{
  "n_experts": 32,
  "d_shared_expert": 0,
  "router_score": "softmax",
  "init_std_up": 0.033,
  "warmup_steps": 211,
  "final_lr_fraction": 0.0
}
Below are experts of layer 2 (counted from 0) of a mixture-of-experts language model. Rows are named router (the router's row for the expert), up (a neuron's input weights, with its number), down (a neuron's output weights, with its number) and show model dimensions 64-127. Each number is 50 + 15 x the weight over its row's rms, rounded and kept within 0 to 99.
After each expert's rows: a language model's description of what the expert responds to. This comes from a sample of Wikipedia text that the model never trained on.

# expert 24
router:36 53 76 58 56 63 33 50 18 25 64 31 67 54 84 63 78 73 43 28 56 67 32 53 32 53 69 56 70 17 61 46 40 67 51 24 47 66 68 48 52 47 59 57 54 68 76 41 51 64 64 48 55 66 28 51 28 46 50 68 45 23 21 45
up0:46 44 37 51 61 35 30 67 43 38 52 49 66 33 39 58 58 44 48 43 42 58 32 37 61 40 64 28 54 54 42 33 46 74 50 56 20 56 45 64 30 51 35 40 58 45 71 48 52 57 54 80 54 34 70 46 61 71 55 49 64 23 51 51
down0:60 35 31 60 60 47 27 43 03 64 53 66 55 40 42 53 35 55 27 99 22 53 31 59 18 45 65 45 29 77 62 50 42 51 37 52 80 37 63 41 60 65 50 54 36 46 38 45 66 50 70 49 59 38 58 44 62 54 65 36 39 62 44 48
up1:60 57 42 60 27 47 61 43 51 34 61 45 47 21 19 46 61 44 60 66 26 49 81 41 46 45 50 38 53 68 54 59 63 25 84 80 72 67 27 51 35 31 61 45 85 38 31 62 23 32 59 37 69 53 43 49 20 57 32 70 83 41 34 34
down1:93 48 61 38 36 52 37 63 42 49 41 23 45 59 51 46 23 35 32 62 49 78 39 57 47 27 46 26 59 32 73 60 29 52 57 75 64 37 42 76 51 85 50 30 59 74 49 41 47 55 63 64 67 75 56 55 29 59 32 40 26 60 51 61
up2:72 32 49 77 20 42 46 41 42 33 42 62 40 29 50 30 74 47 69 54 62 71 99 32 48 57 67 50 22 45 38 21 48 50 60 54 36 71 42 48 34 59 52 58 58 26 38 46 57 18 70 41 61 57 77 57 40 58 46 66 49 41 49 62
down2:64 48 36 95 30 78 40 20 49 47 70 22 64 66 37 45 72 37 73 17 67 59 30 54 46 24 42 33 45 63 33 31 57 71 68 39 50 44 66 58 62 49 47 41 38 62 50 34 55 44 48 67 16 81 39 41 52 45 58 52 36 32 45 65
It responds to: Chart and result tables. Pipe-delimited cells in music chart and sports result tables, plus names like UK, International, and possessives his, their, her.

# expert 13
router:70 55 64 41 56 57 43 35 51 59 57 65 41 80 56 34 39 62 46 42 48 13 28 35 60 42 42 49 72 51 37 67 63 50 53 66 82 73 65 50 47 51 61 32 54 57 59 46 63 50 48 67 63 61 34 27 52 44 28 33 80 46 48 68
up0:58 38 63 65 35 48 49 62 43 64 34 38 52 40 46 66 49 80 79 46 69 60 68 60 50 98 58 40 43 43 42 36 51 56 37 43 36 56 44 48 30 50 28 47 71 52 23 16 44 64 85 37 59 66 25 45 60 71 45 47 78 50 39 64
down0:58 45 44 57 86 60 34 40 61 69 61 66 75 71 56 44 44 34 70 72 46 53 41 35 36 49 40 19 20 44 33 38 40 55 70 26 35 56 13 56 52 36 52 44 41 73 74 57 73 56 31 63 65 33 36 56 42 50 32 76 57 64 61 31
up1:53 28 75 54 40 03 14 52 37 49 30 52 26 36 61 56 65 35 20 48 45 53 41 49 41 68 32 69 47 56 64 44 63 34 81 55 36 43 13 53 62 76 37 54 60 64 65 51 87 54 30 50 52 61 34 66 78 45 80 26 58 46 56 51
down1:67 36 50 49 52 41 27 26 72 34 38 52 35 44 50 51 70 45 53 35 56 44 68 69 57 24 45 44 54 52 69 69 61 37 45 62 41 43 47 11 31 36 70 60 55 55 43 43 65 27 51 53 48 51 45 65 85 52 70 31 42 63 72 65
up2:37 54 43 40 47 41 28 43 78 47 37 86 57 46 67 54 54 56 79 57 53 37 39 52 44 53 52 46 29 42 73 60 45 35 53 71 52 55 17 63 51 69 47 59 79 46 60 38 56 55 22 53 50 70 47 58 24 49 65 34 42 35 26 58
down2:54 41 34 61 60 60 33 41 46 40 62 56 33 56 45 51 32 68 41 57 61 47 71 54 27 55 69 47 60 65 34 74 66 34 26 62 32 40 60 42 40 40 50 44 41 38 52 29 40 34 77 35 67 60 41 32 60 46 71 37 96 61 61 35
It responds to: Proper nouns and punctuation. Capitalized nouns in named entities (UNESCO World, Nobel, Europe), list dashes, parentheses, line breaks, and Chinese or Cyrillic characters.

# expert 14
router:53 65 65 50 50 56 42 38 66 14 75 58 82 61 35 39 48 59 45 48 38 66 57 41 34 56 25 50 31 44 29 19 76 63 65 47 78 60 49 47 52 58 61 60 38 36 56 52 50 69 39 49 80 92 43 68 47 36 46 61 32 37 51 37
up0:34 29 23 70 36 61 41 38 24 55 53 74 38 28 41 41 49 68 56 48 61 74 67 49 80 48 53 34 96 31 48 23 41 42 62 50 40 31 47 52 53 63 53 28 68 45 56 29 58 40 62 67 36 60 49 56 73 57 47 43 70 25 56 54
down0:87 29 39 50 47 34 40 42 56 48 35 58 58 42 56 67 76 50 52 62 73 81 29 43 60 24 26 35 40 39 30 35 48 55 47 26 33 45 63 70 77 39 48 54 55 46 75 59 11 50 58 70 45 46 43 46 43 37 52 63 38 33 50 35
up1:76 57 48 70 44 60 38 33 51 52 08 58 51 40 49 45 67 55 78 72 30 61 53 55 75 46 37 72 67 52 49 49 38 54 38 74 45 28 19 37 52 37 39 43 55 53 37 37 80 51 67 46 72 26 37 81 43 47 38 22 38 29 31 37
down1:43 73 48 56 56 59 47 10 45 40 57 30 62 45 49 39 50 51 47 20 63 50 54 54 54 49 24 52 50 33 45 54 48 58 55 46 47 46 40 50 62 34 48 27 79 48 74 45 75 55 54 54 49 46 40 40 33 39 31 57 08 56 84 54
up2:54 45 33 57 63 42 44 36 41 51 32 33 36 43 50 42 56 32 60 39 62 64 67 34 55 53 38 55 71 53 47 44 31 67 17 39 29 33 43 75 32 64 49 73 68 74 38 38 56 45 32 41 59 18 34 38 50 60 22 04 51 41 29 44
down2:66 51 51 38 28 35 44 53 49 48 64 50 58 57 30 68 38 71 41 50 52 76 41 67 33 63 31 49 35 38 56 21 54 25 37 46 61 34 39 55 49 51 55 73 51 42 52 35 61 28 60 67 54 69 24 40 27 62 41 58 33 58 45 53
It responds to: Apostrophes and name fragments. Apostrophes after elisions and possessives, like L'homme or I've, plus possessive pronouns his, their, and capital pieces opening names in tables.

# expert 9
router:23 51 81 56 70 37 59 46 33 63 26 27 44 52 62 50 58 55 37 70 32 58 41 75 26 30 53 36 53 23 56 52 67 44 25 58 71 25 56 52 81 64 55 32 24 63 50 47 90 56 31 54 41 27 82 64 49 52 56 41 69 58 31 54
up15:61 34 41 59 53 14 43 67 70 41 57 77 23 48 73 43 54 49 50 70 29 41 63 76 62 67 62 45 48 62 64 59 39 36 50 52 51 34 53 45 50 45 40 62 40 31 36 34 69 30 30 85 40 52 46 35 30 62 75 46 58 45 26 31
down15:46 57 57 41 24 77 37 54 60 45 38 48 37 34 53 49 25 44 36 58 41 61 51 60 63 76 81 29 49 39 53 41 30 62 54 75 43 43 52 23 45 40 42 79 61 64 46 68 18 81 59 44 71 62 54 59 33 46 43 53 43 46 53 57
up16:29 67 58 42 69 42 41 33 64 66 53 43 56 63 56 39 62 44 49 44 49 53 41 35 75 72 69 25 50 77 57 42 40 49 49 42 59 39 63 43 35 40 20 41 55 48 49 32 51 47 59 46 75 54 33 67 43 74 62 52 69 39 46 65
down16:58 37 58 46 81 59 39 56 52 43 46 62 39 69 56 70 46 62 52 25 38 45 56 64 58 34 46 36 68 50 54 75 67 39 51 57 42 50 19 27 44 43 64 33 62 51 61 59 49 52 48 42 22 63 45 64 39 35 41 54 42 72 45 39
up17:72 50 39 59 43 30 41 65 71 40 51 60 48 35 56 48 43 39 51 52 30 39 45 52 24 53 55 23 43 57 69 50 73 60 38 34 25 40 63 53 55 52 35 32 66 34 45 33 43 58 56 71 54 36 57 48 54 52 25 45 66 44 59 73
down17:60 20 55 40 56 53 30 33 77 54 41 43 35 38 37 40 50 42 55 39 38 52 42 57 49 65 54 59 37 60 44 38 37 29 43 52 59 52 37 59 52 46 66 52 45 53 63 56 72 25 66 47 53 39 60 43 37 49 37 42 71 32 67 59
It responds to: Infobox and list labels. Field labels and headers in infoboxes, captions and lists, such as Location in, Country, chronology, species, See also, degree signs.

# expert 8
router:50 76 56 27 35 52 61 69 41 53 43 49 23 63 54 57 34 52 57 31 55 46 43 52 36 49 58 14 49 54 56 38 71 32 31 44 46 39 50 56 36 69 35 29 40 62 32 40 54 57 45 55 65 38 67 42 66 56 48 57 57 42 42 73
up0:55 57 33 54 49 56 37 48 46 56 46 68 58 39 54 30 60 62 61 46 39 50 34 43 36 64 73 66 50 50 67 30 49 44 35 55 66 49 39 48 64 24 30 42 77 40 33 42 74 54 53 23 62 37 31 62 56 68 16 62 65 44 43 44
down0:37 50 67 02 48 38 64 63 42 52 71 38 27 57 52 54 54 55 38 34 46 46 48 60 50 21 46 46 70 53 69 84 36 59 63 51 53 47 43 21 44 61 71 70 24 51 57 42 40 78 50 74 62 75 66 42 26 42 60 45 39 29 44 51
up1:63 39 26 53 42 48 23 52 67 56 61 69 43 57 24 47 59 52 35 51 66 30 56 52 04 51 60 25 47 44 51 51 69 63 48 40 56 52 34 54 27 84 46 61 50 46 53 44 16 68 37 87 40 42 41 46 44 57 40 22 46 56 51 59
down1:38 56 42 58 50 74 19 44 56 69 46 76 58 60 60 17 27 41 58 63 31 52 56 59 59 24 37 75 42 55 50 48 51 68 37 70 60 47 53 57 37 42 44 82 13 54 70 31 38 45 29 31 39 42 77 81 76 62 45 58 32 41 54 53
up2:51 42 48 84 51 52 22 50 52 38 50 92 47 40 30 50 65 51 67 59 25 46 67 47 62 62 48 42 28 39 49 59 52 37 48 44 27 37 77 58 58 61 49 42 60 39 57 57 69 50 76 57 36 73 47 52 28 42 36 53 53 33 54 40
down2:52 44 62 90 57 67 46 23 61 35 36 59 50 49 74 11 65 56 85 57 39 37 55 54 40 50 51 41 43 24 72 29 59 43 13 46 48 36 41 23 61 42 71 69 15 51 50 79 60 45 48 69 48 50 82 58 45 60 34 55 51 50 39 35
It responds to: Sentence-opening function words. Words opening a sentence or paragraph after a period or blank line, like The, This, It, He, A, plus commas and periods themselves.

# expert 2
router:36 35 20 83 67 51 41 38 26 70 55 69 50 36 51 40 47 45 43 37 42 25 32 61 37 44 25 51 44 40 52 63 23 39 63 43 49 28 66 60 57 48 67 44 46 40 20 51 42 45 68 54 59 51 60 55 37 51 36 36 75 36 44 04
up0:55 14 81 38 25 33 43 49 36 42 56 65 66 52 80 51 48 39 22 52 74 58 54 31 33 87 37 37 45 30 57 37 47 53 47 62 57 28 58 65 75 45 44 61 62 53 23 68 69 62 50 61 48 53 54 64 74 55 47 59 51 37 52 45
down0:55 55 51 23 20 34 60 37 60 49 40 36 66 50 51 72 49 62 17 49 48 63 48 55 31 58 51 46 49 40 61 53 52 64 36 86 53 28 64 45 48 25 31 49 34 45 23 54 62 43 46 69 64 51 65 48 65 46 48 60 31 33 63 56
up1:68 32 45 63 38 41 53 48 56 52 47 43 32 69 38 72 68 50 70 46 70 49 45 51 41 40 50 33 51 57 59 36 63 54 58 23 42 59 34 52 57 68 59 66 50 34 21 49 52 11 70 65 46 38 60 55 83 60 25 54 63 38 61 36
down1:50 57 44 60 31 64 43 20 59 41 58 59 46 61 40 51 70 40 55 54 60 66 29 35 56 52 20 47 35 36 29 71 51 67 29 54 71 09 42 27 65 80 50 37 49 41 50 37 52 71 63 56 63 59 43 59 66 57 51 38 44 40 43 45
up2:49 48 77 46 42 23 41 66 61 09 61 51 29 77 42 65 69 43 42 46 62 39 56 31 28 68 48 42 57 95 64 37 73 77 69 44 38 80 47 53 36 50 31 55 53 35 32 48 44 55 78 60 61 21 46 40 45 52 39 76 62 68 37 57
down2:46 37 49 48 66 17 54 50 47 38 56 42 34 36 55 51 48 40 27 60 64 40 21 42 17 68 54 66 56 52 55 33 39 28 70 58 67 67 33 61 58 54 69 50 56 53 48 41 45 42 49 36 58 41 45 54 43 36 57 47 49 45 83 82
It responds to: British place-name pieces. Opening pieces of proper names, mostly British and Commonwealth places and titles, often after of or a comma: Aberde(en), Ess(ex), Brom(ley).

# expert 0
router:60 51 69 39 36 52 57 56 33 89 30 42 58 60 33 70 42 69 36 45 64 69 43 38 31 67 51 64 60 84 41 54 46 74 40 33 47 67 46 42 43 65 57 42 58 46 62 42 52 33 62 36 33 45 55 39 72 73 46 33 21 52 46 70
up0:58 63 29 65 64 54 41 75 31 17 71 55 69 67 56 38 66 58 85 52 43 45 54 40 48 56 39 35 43 61 62 45 44 50 73 40 40 55 40 72 34 46 47 75 71 26 47 30 55 74 64 65 79 63 40 91 50 50 30 37 48 57 24 53
down0:24 46 46 74 64 79 61 24 56 75 56 41 68 49 41 44 48 49 72 51 30 58 23 97 42 39 74 25 55 68 43 45 47 26 32 60 70 41 45 52 42 42 86 62 57 47 68 74 31 66 31 51 33 39 39 34 64 55 70 46 27 64 58 17
up1:59 57 48 88 60 42 16 48 54 46 32 69 28 28 61 52 28 53 63 65 49 67 46 61 54 48 43 62 43 38 51 47 52 64 40 28 42 32 65 44 60 42 54 51 57 58 39 28 30 80 54 31 33 68 93 58 44 59 70 37 47 51 54 31
down1:79 57 43 58 58 57 73 19 54 75 38 15 34 52 24 51 35 43 53 67 53 54 77 53 34 38 62 55 52 40 38 48 40 63 20 39 37 61 42 56 45 69 42 31 85 43 35 35 47 44 37 40 45 48 60 65 63 51 23 71 61 25 65 63
up2:55 69 15 64 31 54 32 46 45 52 29 49 49 19 66 43 67 49 53 70 50 26 76 71 31 32 42 55 64 65 51 53 70 66 75 55 51 33 36 51 45 37 27 41 74 67 43 11 47 51 61 42 20 52 38 35 40 62 54 20 51 46 18 45
down2:51 57 35 11 52 83 46 77 33 57 81 55 25 42 61 68 29 55 25 52 73 67 28 60 52 58 55 47 67 31 48 26 76 59 23 23 53 19 67 39 54 62 61 73 68 36 46 22 32 47 32 31 64 54 44 51 47 78 55 57 26 44 63 50
It responds to: Function words, quantifiers. Prepositions and determiners in running prose, mostly of, the, in, plus quantifiers like two, both, several, former; e.g. One of the.